Experts of a small language model.
Experts: 64 GeGLU neurons an expert, 6 picks a token.
Below are experts of layer 3 (counted from 0) of a mixture-of-experts language model. Rows are named router (the router's row for the expert), gate (a neuron's input weights, with its number), up (a neuron's input weights, with its number) and show model dimensions 128-255. Each number is 128 + 32 x the weight over its row's rms, rounded and kept within 0 to 255. Numbers have three digits each.
After each expert's rows: a language model's description of what the expert responds to; "mostly gets" lists some tokens that are sent to it at least half of the time. This comes from a sample of Wikipedia text that the model never trained on.

# expert 35
router:127193075127188176149119095183176140143167094118146115187161116114122146082087086160178090173122138147165150146142103146159136109093170165095126161101142180145163075132073116153116091121117134072116170129137150153164051124118143145139135093119116172134093108123167122108132122173133147157112126133158122097097156138094123136125159120138146114098133124176147162157151167119130090130105
gate0:104068138108101103090131111067064144113109133110146113076151132163138132073121151132134131086150108115180074151127140105044118132117094118121114114090133069137120183155143156120180134160209144194067106093136138075147197173107109115119107176153164140150115070121114076108064088103166050112132121121041180131117023136128109127103091083153177150143142135133129122112136130147119152116091
up0:148176117125133059130165169090089107165123179128088156152107095159082091129146107083146112175079106135156147095123124140153093164127102128139181123124108146112093160081057104111044084134063124092160121122100138117095098111129118097137068151132149093129136137156122173123164166101090117108119159128145175143145143058132175085156151136114116146163158054096103110115023110105114134110151
gate1:113134096107143129115135127086134103149175149112122122076109177175123077189094135123111147169048130122122085116134098072141119109159018052108104121108152154118197139170096128151104110085103168209141099189131157126104129072115143175143160164093134185140117148142139161082112119127090104141133142137134145181168134208128131105060129122084091144130122167133103144092122176126103098190089
up1:143077144159146183140147107150146158119106134184155140155135107093121122091137123160127103121198132125133151129138149127120113161085189186142119120150159168143075118073139148118139145157152064032131137068148133144159148179138139059121102093197101077136120159108100137189156145107106145138113095102093164111104100085120141185188094126139151104108151133085144122148200116109119134018165
gate2:144102132110131084115152156167109123102138123111087112123172128141078125076080149103142150126103130117123113152131113107068069152080119087128152127101226153184123164140146095134114126121127132139085152095194133184085119194146114129106105150109146136080124105116156156110168135029100131070092117135172194107120145022161080123098121073129210133111101141121180149149065156153156131099105
up2:124103129108117107123152114137132127151138136103094091208207138135104121120100095149208139131113153136130105138152081160114147134095089101131118144091171146174111096153145094166142107105102147175089142130145157163127117157137084139116163141129140149106131113105169183113133154102098171144083132158160127091111188067112019129064136104172173108088085084148160095163071111182162121112112
Numbers written as separate words, such as day numbers, counts, ordinals and the 19 or 18 starting years, often in tables and dates.
mostly gets: " 6", " 9", " 5", " 10", " 8", " 18"

# expert 59
router:169178114120149126165147069124145054075172104096131164123157108127151117153174086162128099187131190073126122128094150127100075151132096119102181115111071169188118131164136140107152093092160130071165055145102133163092109113133101148119114134163183124101146170125133092119154140082150107177141111107094064135095119080141138163132141152131126145197147148133142154114120133151080129178105
gate0:160152086122120131105182164153154126099125115105077137183155119122094148175101169145116149122080128119115108109131108107100131084131029131090080146193133139121188096154129161166135122119142128153122155110104126187086163180117114127158138149167110166113181134146169151150129100102067060172091099147139132137140115144094159131172149166226162151114145142135157097135139156152126141118164
up0:090134124152166127115150110073124147190127110172128117111114138114146132106112084167148120128152122127172152102078180161109136165131140186109127101148133136172124186109123198160153084147134130116102099070139092098140133097126117116079181099101126163133121127197136134145017126169186133054112183151115147091167129123111178160126086140138052054130129142113141121120192087048128147110184
gate1:069137192138120073112086110138116095090159144121161133148156136125111149148154144135140105160111137127169124141126075106135101137078100120084192127106111101117113104073115137111171120089099149103125136182139146131096089163120126070180123145130119150168068125141153138124080102128130074088110190089087120100173107113164084120116179129144100141122172113145110144091081078092129116099147
up1:135140118081123154215109149124132129174105139152092132184132106106171084145108141095099195160153171145071136111128132128110149129164126146206121161186093097143144105176131105154096107143138055121165102094096091135133104130141132171100118195094151046087139141075139116081139134193116151125104135157167111098122087143119098145134091175128147098154112105124147090076130169139117153120157
gate2:150174081069174180134113093118107118114130076137160114120153141105110136137136110154140068137162121100116108146095119044121142131163080145180155105148166124136114042131125105115137131201144165128112132120105139177109105143096145155152136158140117055122177142179160117126056199122166130157121124178103153121171077075124126123069102067114120125130116109154165179159117134141090149139152
up2:138161128064122137167098119092116156118131128102107145048151131133145070156123136144118074132135124129087142119102144061113095120140098136184178103129137150135068124180108120100190107175123155134092149076130121152126157107181097135148101143123102113126141120181103127163084233138113111141090094139105100158165125134160132143152113136113131150134170147131125151083135212067105169146163
The preposition of after nouns and numbers, as in two of, out of, half of, plus for, from, between, among, into.
mostly gets: " of", " between", " from", " for", "west", " among"

# expert 48
router:130198104156142164147117122159163179160111100081122190162164143147158152093047078166134070138206159153120137158162111165128130120125154158122152117166190170147182060152107137192121105133108160063107169066133134175123055127160090147152160101110112154095119164095164121113081103152146167142115164162183127076100163081112085148115133159117175164106139147152142156155135132139114112137085
gate0:158123156166172125131114143157141152133142116115162122155144148131186102131044123144159080108130136089119095150133152178107123105114163186129151115155140169112142170164084158102142122120011112103139138101140084155154147152179168134108148106106131143091160140137121133097144102148141130092100136144109122131065136121089078165108143090129163087110132199133133169148179105116126120134096
up0:147156100105043090117113088119125105138118149108098100039136127151107179082181144092127163136119157141118114164128119076098099185068107094135149129151150092163155086129184136185102119124226110152075151110145114122101096110113092151162128147154194146172116148124139108148133137103086147112139124122153146116135107147188138109176111129155113138144181091117107124149026154169115193105138
gate1:152128050130148161136133118139147129141082132086125130162131090122103157170070156128122114120100122111111076162139185138101107152134154101095073129099167072155102183145110139148112155165090123160070151102104092126154182126097159194108169089146200137070184147126089133093128116166064134094056209161122075089149104120154139078126141121102129110102156144170143082077163167079112133173080
up1:045148163133139046104146170123094083145189137157123125094119197105141159118189095138111124118161124125142246088119116098083115156142100191148143122105094174106151095137164068146155111099192102073185118143148155098094096149227077122150119164119056115168088128146169100144093156137169125133171043090163117177100140106143121077106115115114152129129130144120130140166130098140123092092169
gate2:093124047129176095177124072091127183145155089119132149134163114202137143138152171134138096155113144150124133107079109078172142162155097122189147122112169140134154130124124191057072109175148058131112112101128168174100136101123116103174146102114127145147128158130119169143185086124113129188195164115110142074181145100187107099112084103104121174112085162135025138105165119067072170124135
up2:077104043155145112131113069106113160146132108115122168112154120171150180105134132141126092117111164193111132133075096109170099169139129082179174108158123134102154109138128200084081099189145078173120119100155147119103100097101115097150151099128118148146087118148107143108169079143132125186168171109082139098194114153209132087100086122119159168111091111151079106095141129098096166133165
Number tokens in sports tables, score lines, poll rows and year starts like 19 in 1980 or 18 in 1842.
mostly gets: " 4", " 3", " 6", " 5", " 9", " 2"

# expert 3
router:095087203147081130073141115131143063105060123134129186101140132131106129143172136088128111128111207128171142140126178114063094078074159172093125069161172093142143145085121122120148107102151161097129156097120141112115182129078164118146130100136141155151129187136126126129084135161155225067144088102127088090161181172110146116138132119095184108174112116150165192099114191106114100103112
gate0:167108148149158147109130127139154149099116122167128130149142049111145229178136099102156086125195124080095108127110146137121138159147107086077109143148086154129105125110146185180135129119133130065130091159183162146179150108115142129134070046113117109085188086134135177090118101163101129051130181166124119151143096098155147040121131161149168121115195088134128062078135119126117102097155
up0:103150100159122090141172162129074090198152135071103144130148137114121127142117187106086098086065126147144184128101149077110097092153129092134119119115183106089160078154099112102065140169078136091166126100113119145130122139124115101148165166092162185135097085099152111048135116170168125174066116111136145059099086135080053192134125089143109133144103111138138122116102146097165156129099
gate1:184089053106083147101107155146139124169114168127079125119162114136106097186157157133086134113185148086104113155198150143089069122123111126135106109182144141104105115108146162182080113169175100073084153137119144071158139178143149154156080111131120131141079109089167131123124141082183147117069110138118153193109118097123164055129086145137152191138111105081154114095111139137136092133132
up1:150098095097076143113080175156162123156116140153089127148154140115104091163119152133098149143162173111112140160174150151077090138110121117130107128182180126123093116101130141146107091151173058086104131120125145094150142125156139139156075112129163106127103118093144139121118144129151144135065108117140139196141149109138108068130078136116147145134087087047159081084099148129160107104119
gate2:171092105144147105132148188143152142112132074089051127160138136255117183137126095112118067092121086136118148155181151183130079106043128113111111120094121143058140157129064139143116125128176098142114105163136135101101122170117106102171088070133111096123126137145114161127184140097101128132125132086125162125114157130141158176096161108185142111135140102136117097094150134132109174079158
up2:107123111133108159139149152216176107154140135085061142138131145151108170100103074112144101074177121107094174166212139167105077111087133084091127108076156114123122118130107115102131123099199097129120117135134140116186120168140159112149158099100136109136081108125140170153229156139121147143036120127166148066142116102191105209123117104151109154160117123145120123089171148151132133113104
Word-internal n or n-starting pieces after a vowel, as in Young, Ogunleye, colonies, sensible; also country names such as Africa, Russia.
mostly gets: "n", "now", "н", " Africa", "nd", "ni"

# expert 9
router:095072150056152134116096171079142159055134166075119114136129097126085122117169202179079131106181101124169159118096173127134133130162118150157157093112113166146099140087093123158153162145112123158090140116131133137090190091150079116071036167159136152139097181109095119069109162172124088098120173162148132149073134136124115107113150100169173196080161069143117167096107115097143163130127
gate0:181072123104121122151082105089151120150131171100037055171081129124146089110147083118147103109116085135119073111081077078059119120124149157139133187162089128109187148150076127128141131146117118076102092093150160116140118142055115125082138092123102136141117172133121169122128118116070147126183129122143121130123211134067133156098141148129131126110159123108097043129153073155116174109100
up0:106160151159124104076167105154051151117159089159195207066150129145110195169153150133080103119140171136181250113150174193200126108135131141115108131119138122114116131111145175157081116145121165182138134144127103115120131122162110110150127125109147135076130120151120072118126176137176089113081154127062112148176104115184162090092135164128114145109105124168143219094100195097102073107160
gate1:164181141144108137130078146121118114160151183132107160137041101121197157070154115159151134114142155115090107109182141128124161125144124141150069129159118147172163134054139117159128130208128120095142112122166119090086084169109135110105087079160079089087084118163125130176080148151155100108084203179163091168127140109149051103117136126109126100154116127128158142027075108165107133182180
up1:162101130115094176107040076130174081112135157138144119147117170197208138092136122081175140130115120152104108167153117091107064118113155072116101120106151177150092109078081101171155130103167112087098155122129125113126131161041121101128099115164055133101100145153190177114155191146224067094110128131167135162128052110114134145129107119146158133106083094125119147070122131148053131142176
gate2:103127137160130101128113152185119105138159108144143180092148071120124153098114141150126128182065134168089123103142193136162129142095196112098122063071158105095153172119144166060136130135123123156176091138183160122113132083188131176161130123163123162138116121134139108105132148142130077181102091077127104103144101089117062144147104092141149123096141131142115119127120072109143137140084
up2:163124137106162156156136115076176118133105115133088049134077162101081144124096114129125157109151121054135171072116093106074131194156085145141179195175091163139105180148152073127137115160122169120087134126091137100176129142107127106109185164111132088107172089125102100162102128136081204052123149111188108141094175170130147135113084197142102097138131152105193131159152151152124107119173
Mid-word c, st, con and cent pieces, as in Crescent, Connecticut, democracy, concentrations, Handclap, Mercer.
mostly gets: " con", "cent", "c", "con", "st", " part"

# expert 6
router:116135112137093104153075093098192119113206131127147181081132086156171148138081156128196119177124134145111039134111142155125111147160136136144110141071104190151136148121122149102115164143081155147183123166121112176114130116109155129161064120192075192128115125152051054122092085084135068059108154142111099141148127092142125140128147119139139116152130162075144117117167066093146091133158
gate0:223204163146131072093129106137161124092097123128129134097132150095138095141128137133122121099153146120103083186116126126121096085119150108116103183126152132127060148114106136089182123189056140115114147125118127105142126134063098084088168115175113171138113153145133093173120138102133120099067121128093104153137171102066175177102104106178131147096145144145131114103093184133180122144129
up0:051059114109104098133128110162114156161124112138136118156113104162104196141116128107133101158106106124164180112097154110106181157116109139162141071131120113134161112150164111119094127099183127175157119123141131155126114112168104194122097140069153125129129112104111113088128093133102106137189147117161113118098087111171054089151120118070119161127137126115122153152157109108049092116104
gate1:059144080123128152133095143145141122133120148121142154111196145139138107178177129107112083139123145122147123125120154202125150133150171127126099039124146143104149109138140129113092085173172147151098136110138196121131071133099192076128112141123104123105140107091092186102117192117157133132067079161125088091151190141181059136127137136127151144097095115096064126148103134120203072179127
up1:233109162120128075121157106111102136134133088109121111139038102112109136098089137125171157108145110130066141137128116059121081126120116120118136196138126096118129128146115084106209233101075101092154139186115090116119171127161136125109140133170142123122118112126177101164136083131083156147194155085122121139107094141114160130146139086099090123157172126141198112084139097134114158094146
gate2:064125058053158149106097126098106100112113098114098111192133099153100147147090083101156136144085090158119114134100148083131167115135120124126147073090109138132119120130132175105122144167135093126112110139112131155120094192159148093136137157130129000082124094147161146104139123148127109133133099089160130125136132153109086097149161110114133129153083098104111119104139085160147118104159
up2:149094139092130144174038145095148146123112143138117151143111101167168192154104061106191102075100161118108131119118152165106151101175098141157106068110083152119035132116184171125101109160148099147158163179119143109127074206129098112089118163121118149102137137133128070086139107117099116102134052123140117091137136101117141101131154075127133117148086122094151141113161103091138139136109
The word "the", plus possessives and pronouns like his, its, that, which, usually right after of or in, or sentence-initial The.
mostly gets: " the", "The", " that", " his", " which", " this"

# expert 2
router:152131066142105122132141164112172085107118066153118180165110094095147182086075144106157115171115131138161128186152107093121137148079176156142150123159123146141170190164199149122127149155148158135151119097113086156098141100143098120133158167200120113129141107199082144120155119187167124062171121118180070095136147110147122108146106098158134101208088114151118127151153118178195063140173
gate0:132094131151133153185191069138152077179149168108088055156124167171166123162135118115113130114069099122183139159117118150115098118151074180127146123157129094112176086130088128112128117132097143143134077107155144106091146119103132111159085120171115096144127100120149168150152116163146115104166098108145128048049167109148161101132145093085088130138104080087131097058169139122142107160179
up0:090168151114155103064071153127128186104092205145111191123135120102121106110115137124093129157174110155084112083156105123134140172131152079105081128095128100142080110139122123158130155137156099113110131136108123115196115116151135111132154114124128145119135173130100121135101187090077136144110145147103130203233079163076088138108123153193159123098151166115159122158110131184122163132119
gate1:163150132169114169145081127137108099112176153158148141146174125173141102135133124187142175104096118147151169132129120076096152101170101199124065091081157113130152159129087194071111141114119132118142058111163134102080158165076136089143132107140136104135061164139054206165069160079084077164120125119123144121126136145129163150102121079161158187132154096153120083067117133113139139119085
up1:142087132126160122105161097167127108098118129145135105107154157156118130166154155125178154108080102079146184163098160154071088078136144177179141162144152166153163159112142154071115125155132104116097136076075113116090124177142108112117121082166198131129114110203119113132107128100072087144111181121111170161109118098113149111134148075154149150123183097060157142117066131092119076064115
gate2:193156142098153095084184128100142136126114104156121131112148080188162132202120141184128147142175156130086123116128167156117136158049145114080143163139102135119116156113128074140107098104158101080120169132073115148132133151127151154118047063143172076145161033108180164097134106121095179147069135111169101131156163143145120127145110103091109137139093133087118124108088070093124108114118
up2:068161118125128143181093116131064106152146133165070093098051197084078143136144123127137102138138135111102179157138139132153081062104067173105140166113175070112134124136165131132254109180096144149144122115067123149127143087149109096142174133110132088108132185140084121096123160155149128128176127105118128101061108118103157116110089148163138140148115093155120157156135175124149162151164
Four-digit years and their final pieces in dates, seasons, tables and career lists, such as 2016, 2009, 19|01.
mostly gets: " 2016", " 2015", " 2020", " 2019", " 2023", " 2018"

# expert 60
router:098096094093107193111102155133108089125087136144094188154155185108116090084138111039113139037142203128128141163142145127107097164113149127148058154136132109100133159151118083111113159072165158090162178112118191104100063132155180160152145138154129091157133195155085088182097113203097150125124075117116115121161117102147134127143105117164136113172153159175150172173091094096085137099085
gate0:103068142159144147080157140133141122106077099136082104124134142177156181154161183120165088152131115120137150095133158136155070143147172105088133159042104133127124134154102185099060131105142126075139131095097111072143131126138127147119122092106123134098140143154133160113142096127137123153101141100115159116153101128143160150134114051143129162175133115133079154089155191106100092099093
up0:111106137144151112112148106131133159083151065131103137154161119185151138172123147095119101170176093190126186104106189146121110180178123123079094143048130066088117095108078186173072123152140125071134098090103122024123120094121095133094098147128136147070156111120141145074139137201108100136101134134106132131127063150123125125093137120142162184171141072166118125091120235101123140106131
gate1:134111172127095093149061138116105142132100135118108117141086140168139127114062092069141132094095098085175174137170120132162129103134085196169117158174152189138166117148103114091158112171165154141032149136073133134101142179111142109142166086095178103175133101133082083173037061137091136112184162064126153103132152100113128149110078096141194092159124156150124132141143109135085123120154
up1:170169070129105122141108145138098153177105156129083117152092122108141114123094133091087105123088034123139193116149103137172149125124138125151130168145156133113201077129110135097196080193150132082079122082091128129106130165135133110155142071130208093121150111115111115151106107131184130145152188105100136092151160176101142135103126092116169000119126143139097093113153132113142148149148
gate2:156077124098103110106139139117175101154104167148090069140095167159181172127155116101146114128154128122098105087139156124161112144104157213107112137209167125144136104136117154108146171115092142195060137164133151133105102073134132172107142095160140110153094146106134165150133111063136152174140210159082153142156155130115140108110125088083144099125108124144081062118101125124100075081114
up2:017125154121078123167123167121115115149179098129088137141069115174107087075146154108125157084127143100151123145181139150160157125056109121085151146131144113118235175150108089112137124135100149133124142097152125127098144135102113116151126098119146137169134072101136135205115087061092170146185164150157116070090117154163108131151117130151114135169148135133129077105135109145136179136104
Mid-word "d", der, den, ber pieces in names and words, e.g. Warden, Baden, Snyder, squadrons, plus the word War.
mostly gets: "den", " William", "ber", " Frank", "der", "pen"

# expert 8
router:105148135185133130161126106114157114128171124135117037205108159117155136134159116151140082210133167126058156139161163169215138182162081112127124114087136178065124143199163146170164128166142135135093147129190084159091137154136168123116175104123121083079143082093168112082180094168107090132099140135166134126126134163114109171139110098114100215126158128174130102118126121111122074109113
gate0:184137137125244113126171163132106075102133164105105124114114126062127141128141091149127136119085135167181088149032200125115147149170118142107137099219105109101128128157089082137088136166134121148167125117077144102091113127178135112139099116135153162124119108160112121124146147112141102222121126100139072203147144130120072148124158096121065099153107135151128095133172115118135101131079
up0:163159141156204126122163166128113093117119144088127099082097110125146142144159096150147138156091152115201128101052185142154101114165107133130127140208114119104153142148107092141098116143113137151141106131104097110095089143170120097095126039137138136107121133104110121107140160103176090142100102151137049168138172143129095145107168108123096120140139107162000102098152132139126113149124
gate1:185118153103110028061132167157105133152146148112097186183179088152142128161126157068109150109127138145140110112175090120154074142129117123111110152122108130094163119158163150167173166110122090132107133183146156126091162109123142175121111156108087135144101167120096132109122125140055148168149179095146149083125140172148136110128114137136150182120219130115109117066153161138089148181095
up1:115090086137206212143155101116164149072098123129151097090096126134109121080127151124168116193082079157162120125123188157096163130138126151151113138152123097168122136137082085124093079093173133125147122073080131141123085131101169111121080075135146158131196080139128123158160132129134115110121111173122113127141124100153107131120147153122069097139102128112133154218142087083188109109146
gate2:126148097140144103096116134149180108119145126059178142144174082168115135093136146146145093135144123127122091139099095171143154129128114184155156158044189153116117092141159195101080148143146103096134133124091121116132118124128122134125137136194144086170096153106160121116136099087134106134161154161116117094112156107065177121129053126172172110100128080058102110131168117126074109153125
up2:187156154124109105142152092158149132117098125088108118100099186096111092142114080177149126126184164143116088148118106118132123095102126079170152176123128137147128097150112069144168112130106127140082113146106135116135153130107182137115143226071131152107081070063111135174100103115032143134109128127180104077121184130086081128136140166073103092106130134137158199080128204129187087169141
Common nouns naming what an article is about, usually after the or a, such as species, album, game, season, area.
mostly gets: " game", " film", " season", " team", " area", " show"

# expert 44
router:099110113104083112122091121084065149075175139112131141144180152121157094154216089127188146193124124123197102155113158105146148081091119112122110128162157148092113137144122120082153162092139121125101167078152095131126141177111098117170163167089118133201100149144183091123075130128126110173202149121126097142174147161073171134144068111121123125091151169137120095157092188129135097160070
gate0:021154135202124101168140149121131133167117107166142129107079135076150154115130135163102141119112149135106115115156072118131152132072099143126092098134127058152150113000117092146170097156143108091131121175127120175095154131107129104104095153124155152132119132060073170135127123125151091105115112141071131077101128114050061123114113133064130099061060121134108114097149155131146103209110
up0:165099088115146156131136140159176124075135131125196112153065090164079130098111120033136074133159087125171125132109100115114167128117104132096145160141076177102153124118121102155121164122136131134129158080096126121126135161090124119109180079171143110113131103187141126136127057116118189133184159085133150150178135107166102074149140098115162157127197153088154128160127102189051134060141
gate1:083156110109135196119126167136118156132131085118140096121110142075097130149102172255145152217134114146057151116112114142140141106175179056072132199045167109150091080097100138097152148169095090164141120105102154114159132085096184130204113157108137133138087151124142124102154230165191149140067163155062155166122128076159138127151113111142128139088115086140184103135110130168147119108119
up1:106120129166126179106077098092139121126130118166118095120115126114163132095124155128095161082161127134145150110192148093174170166123126162179079190191162127104214104145108142106156116124109168151175139141134122122109116152104126153093168093131173099117152071154136116158120103124085142152174127136132088084147110123154109160109151141187140128153111153186124150116104116088119086106126
gate2:112093135134090122084094125091115161161135181111091212163126180154100162143152099143120116115158119178201074186170104101110090132099100162139163094153120107115071147162114094083211098088100165119156150113158179169138090120142155187149158169083134138156166172091109114130106114128115164103140102099098067126139103080139125171157132122130136179143206147088088116141127102089155157131129
up2:160172139089164088138164124162100148076095142186144049107124121113166119105109161127120088129159150095035156152054191180144124159167145099141124120154158128113119124120129148158051118154146114152131146160089118079155248126101096100136091133175138095159100112149107134120144149166153101115152131135122183172102107157097136101120095113127138083134074108149149160124127139101086106130161
Nouns like place, date, title, time, number in set phrases such as first place, release date; also mid-word pieces like al, at.
mostly gets: " place", " title", " date", " time", " number", " last"

# expert 62
router:109104135164137139172103044162116170130202091117147113173111078123159140093134099110069123091108117102153170171093139105098121066132138124146167181134102063115130134129138148133143190117101146135165120139155113144155137097128156087071142132091196086141137107090098142103109118142089235076107126106162185087124115178167190134107142152095149074127156147145152136060163101125117115164152
gate0:094161107141163100153156117137070179089128180160084179116112086124119117071128111117103180139174110132092156090147212126149129123138178072094092118166131072148178121154153159084093132149181095126169107165133091182188112139146094171109109068138117085110157124190119137079150119129105152161094136083137144111194124089135131132060162113097111135111157141164108067159150108128126124116117
up0:093148073164156116170148142149069153087179220169103138138089067108140120111135092131145185103111112135073151110155165112154180130173153102093097168165117073154146129109140149068107152122153140082137090162114105163161122148148099149108144078105124100089107136193101173111135078128098144115093125103178073079212144081128109174065168098105118100131113147168120053130113089111120115103118
gate1:130153128115128143123082170143122107140152128137122118153122070088131130125137110167153191121193112135147121069122163144016076159191100165106183165167150071147111144090194098118151153131121170078128087169074179136136116092088131122144141145083179106107108112074120096127136098152106157034053135122172085133079110114133126106129092146178131094106096060190178111112126151146154116065128
up1:177169162123106121155100152108123121105139152124163103104088131095139140104156130174186114141099093167121142133107101172076165155182120181101138144128126157136083171098187124049147105128150185096096099110108156160108178109176117140185143123105177147148115255155086124132126119171127168163092133083122092172105124086106137146157121074103121067158123106140043108133150128130135095151125
gate2:167113197115066159137117174165092140113115133110119183180169124134091102045121106084101096162168097152147131114115163064146172130126144102162094135105179160155147168074107176117146155115118057199109117122181138091121117111117125177085114142221122179119137083128117118137131182145185098094179150143101183116115138136078147059113076155094141145120120088071125158119174162151140110109091
up2:148144160130139170151094089114077117117102131142144084096120144019223124231128253131154168125103092146133127088220108159155082128112160112102129136118123095119078120155119030157152113152075140126167156125122119163161155112127172098158110195060098133152146169114096150081122095110138143129120128133136117118161134129109141133136083098135099092127113179162148106148095122097144136126152
Capitalized adjectives starting institution or event names, such as National, World, State, International, American, South, usually after the.
mostly gets: " National", " World", " State", " state", " South", " American"

# expert 14
router:094121146137155129137139156168171089154130102138171207162152119168167127115062116058142142105140196133123073192104117120132127116110123174127100126177102087163141077093153151139069187111096100172128135120097123070163101164072145177109095107163153144123163157127123139153112192214115146091069070123088131111136135105139158147142135124097110074132077120152138101124091102107128120176120
gate0:157117211155120161121149178138109150101123136141097144136145118131138126114152125086117048180141133092125092155147120074145153102137208089148089071123205147087114131184066161096200158114135083174132135160144195127132118092140158136123108171090053119233113132146123091104188126119114034170119120121120144104124196177084149120141110112143095125119187150066119119117112099157119081124083
up0:120106145098172111216135163116093167132139090125086105115121167107174114124112148105136144097166127180114125074115114115119136161145147152106131162099145086137158090113047183101195127207122125120108137173133146158180159171131139135155124120102110190151144176133136127098200122154077165158152146083096133092078120096119123057168061121158119070187129133127136086111131086155124111145127
gate1:147137158095144123071149097176145153122059134113108118128142168163108190082138100157181163135141107059123111160155118139107061110119109114103147112153106136155120148101138132140141134114127144206146137162134084141142147167094138141059166100095162130145078117173136046218118076130095150092126124111152110200117121097126118126067093121167162076129163131165129184097118150214089129119134
up1:198116195125104085123073116107132118097063126153127113159111120144177153119141076127108121109130140123172150117074112116110179171084116185193108148124132137146143173104153171163111134110124090127136167064141147122091126135144105183114207109168110111119159167085087137114113177122120178114150095073126113101143154115157127175146178046082151192146110059118124158158112151119201081114092
gate2:109108076147117140131167120163111099089122172154149151096130136196147062089143115141205221099092129131176060166123110156106139083143083101071135141154105122138155114143111113144144118123152162151122086128122100128111119165112100169141132065160118090123096170125091088177142110144130105158125128127092132166130097126196122194140170109144134123157115136134050160147162160111128199153151
up2:140128104127096091195115114129090180124162104087109086115075125164111145157154110124115148170135130125153200114112103139115118166079150161090119160153109120159147117078124144099103084167132152190151119094159087078091130131091112136146112177118176087199079148110117128202162102114117142145151130132098097128059100134176068122144081084129109144124171170143137159137082151164105132146099
Pronoun I, capital I and N, often the last letter of country codes like JPN or HUN in sports tables, plus Roman numerals.
mostly gets: " I", "N", "I", "JPL", " Ni", " States"

# expert 0
router:096104114109207131083100134115159193133190155135171145107127154132081088082117151090115161133163030121195132126089158156115159079107083166107103163118069096102167118104097125143133147093125139179116137068126103104161157132047122110070103132091126147176110134150179077099071136101126140128166174095102114156113128131161156108190126191106157073069125120097143089109111139125110110101187
gate0:109110145104136123110156119120140125111139100150094141153135114153159184115092120078077089134103105149170118109128105099139102138101081097106138155058121122138194133106140148186125138132093130120157156148101107151092116072102149090087157120114126192071114107106122115075116100214185110063064117097159151153136096091127104154128155113088120151172120128138144204144184132132171110105148
up0:159201113114163138109134133145124133161214086094128119098076179067100098215097194193138102131157190113095101190177154124171183129143159119154146112154116153075054123170103169149137115099132130120094127090146131142141104147117077072144147163121124129158181152140104120139127136136100107161180072136139127115159126075133175133124135171143112140123117117113132119208086093065117138103093
gate1:164114173155108084127158139167139151115084142107130052129110127094128173125081156086147118049156047134148087129112084148166126123078106150091101155155083124154115162108133131185139109042144192158103149108110141158124142126181103136118096086082142117085176159101109119158125126115148160104131156125115092129157190138164165099104170113180130127146123144102118112206138113128168058103093
up1:119107126157111134116135178211129160165137124147192128143111099153127108103095132143155170124124064097151163120092175152177117100115096154092118137123099087110199120116125110168115091067111132172082146112123134096116095100142079123111050095115175096132126137115140131106129157095156157133112202122117087120154109178150175083152121136098106058113102142127150128125108152180139000142130
gate2:080000148145082161078107135104098133133128137118152140143111052103126122143128139159093100175154089171095166122091169178108172155159152102118088130120130070106064087112106132221145099153082129127197097092098121076116142130136155171161135132136134069168107088132183138111094120127142114096137160196104071107162093085168154117160108181100122152137146152081135152128110129089115046109113
up2:132158153145126132125112140188131132112073104091138131043111081136091110123139145050114099116130066146108121195129144140165156153095111112048131177125115118181113121108146148156137131169117143135090144102094176154079103134123075123142119086111160090170109130092119095124091132130138125127140150186106131182171139077111092042083159104122131198083148160105100151130111141130087118124126
Mid-word suffix pieces, mostly "al", also ate, ist, ial, lic, in names and terms like Cal Poly, Pinal, canal, social.
mostly gets: "al", " addition", " same"

# expert 34
router:109136122061112147143087110095162126131169096147150157118170149157141109104086146129083102164090129130139090149098167089081129139126201063079157139127117129181139137093062177083120170115152078080099055167146162155116132081087060128106108152208119152103098095085104076108150146145181078150145119114106143098106095066139056117131104091127097172164125124070092102134153154081114112187115
gate0:137137147115153150121146097183148085170159165116174141102166157141113129186154144144094075145051129068101136050138119146148086119109135114128176098148142119178137128146134185136131161107128116121124168117135171196151122100126110074163156125123115094132105124150144172072120171130185200112098125122125133087115145173155148167117155135129099107118087091125119113105110142123080151164211
up0:120099097152161128180160092128138187137154114142163110099124120135100152154142188189134107142099113122077157126134100129127136124141135133089127138130115076107146127147128136094064110159150130111147104114144097127113138071131141151191115121148097114117145129163092134108126131110180135114173161148159145091080080160100113194152115112112171129152152079134095101103083115056134138138147
gate1:081067131168066168135148111121105120114143109094190135105105131169115111117103120248135170169146101158079147156153103138135086082114118170125105117099062112170117114097066137117083130112120187121119002123126085140129138095177139173180125059109170100153139086159112085173124114106134152161130120149110106136145061158124154177136136115096078110098130198148148140115125105099084137133070
up1:096098130135038163153127103101100127117159153102141131080058142175151112152104132195113153151157117177086123144136113153125089078101124141135077087139101107104142081098124145142116147124105198140126060143113108102111124117114114189147096082150184117180092123135131075192158149161129152174063127134099119108118071132149108162102113102087087105096134179163147149109104190105118131127050
gate2:195119156123100137096141174147114111092095095143092104149117142136083182171162170132105161179123111121120137115141135121137154112092162114112113118114101104145062105182112117146107130109127119153068139096102147166120104109124110124144096118114136112114155132090166100080162144090105155135101128175141147138126179159235164046081121125126085130117116072097124078195179101165140071111150
up2:190171109094122152087156129117122136128151110136139128102130180147122147136159143096163122187097152083119135123102158096118147086136134118190135107116143154137126102111125120118104142161117088132071123097065178154122148121160100143109095153100134110091176124085145108081130122144125164147108091137141121140133214114160091076128112070148099149140081127111131101111183146125123139139113
Prepositions and conjunctions after verbs or participles, e.g. for, to, that, by, on, because, as in used for, made début for; also colon after Note.
mostly gets: " that", " for", " when", " because", " against", " on"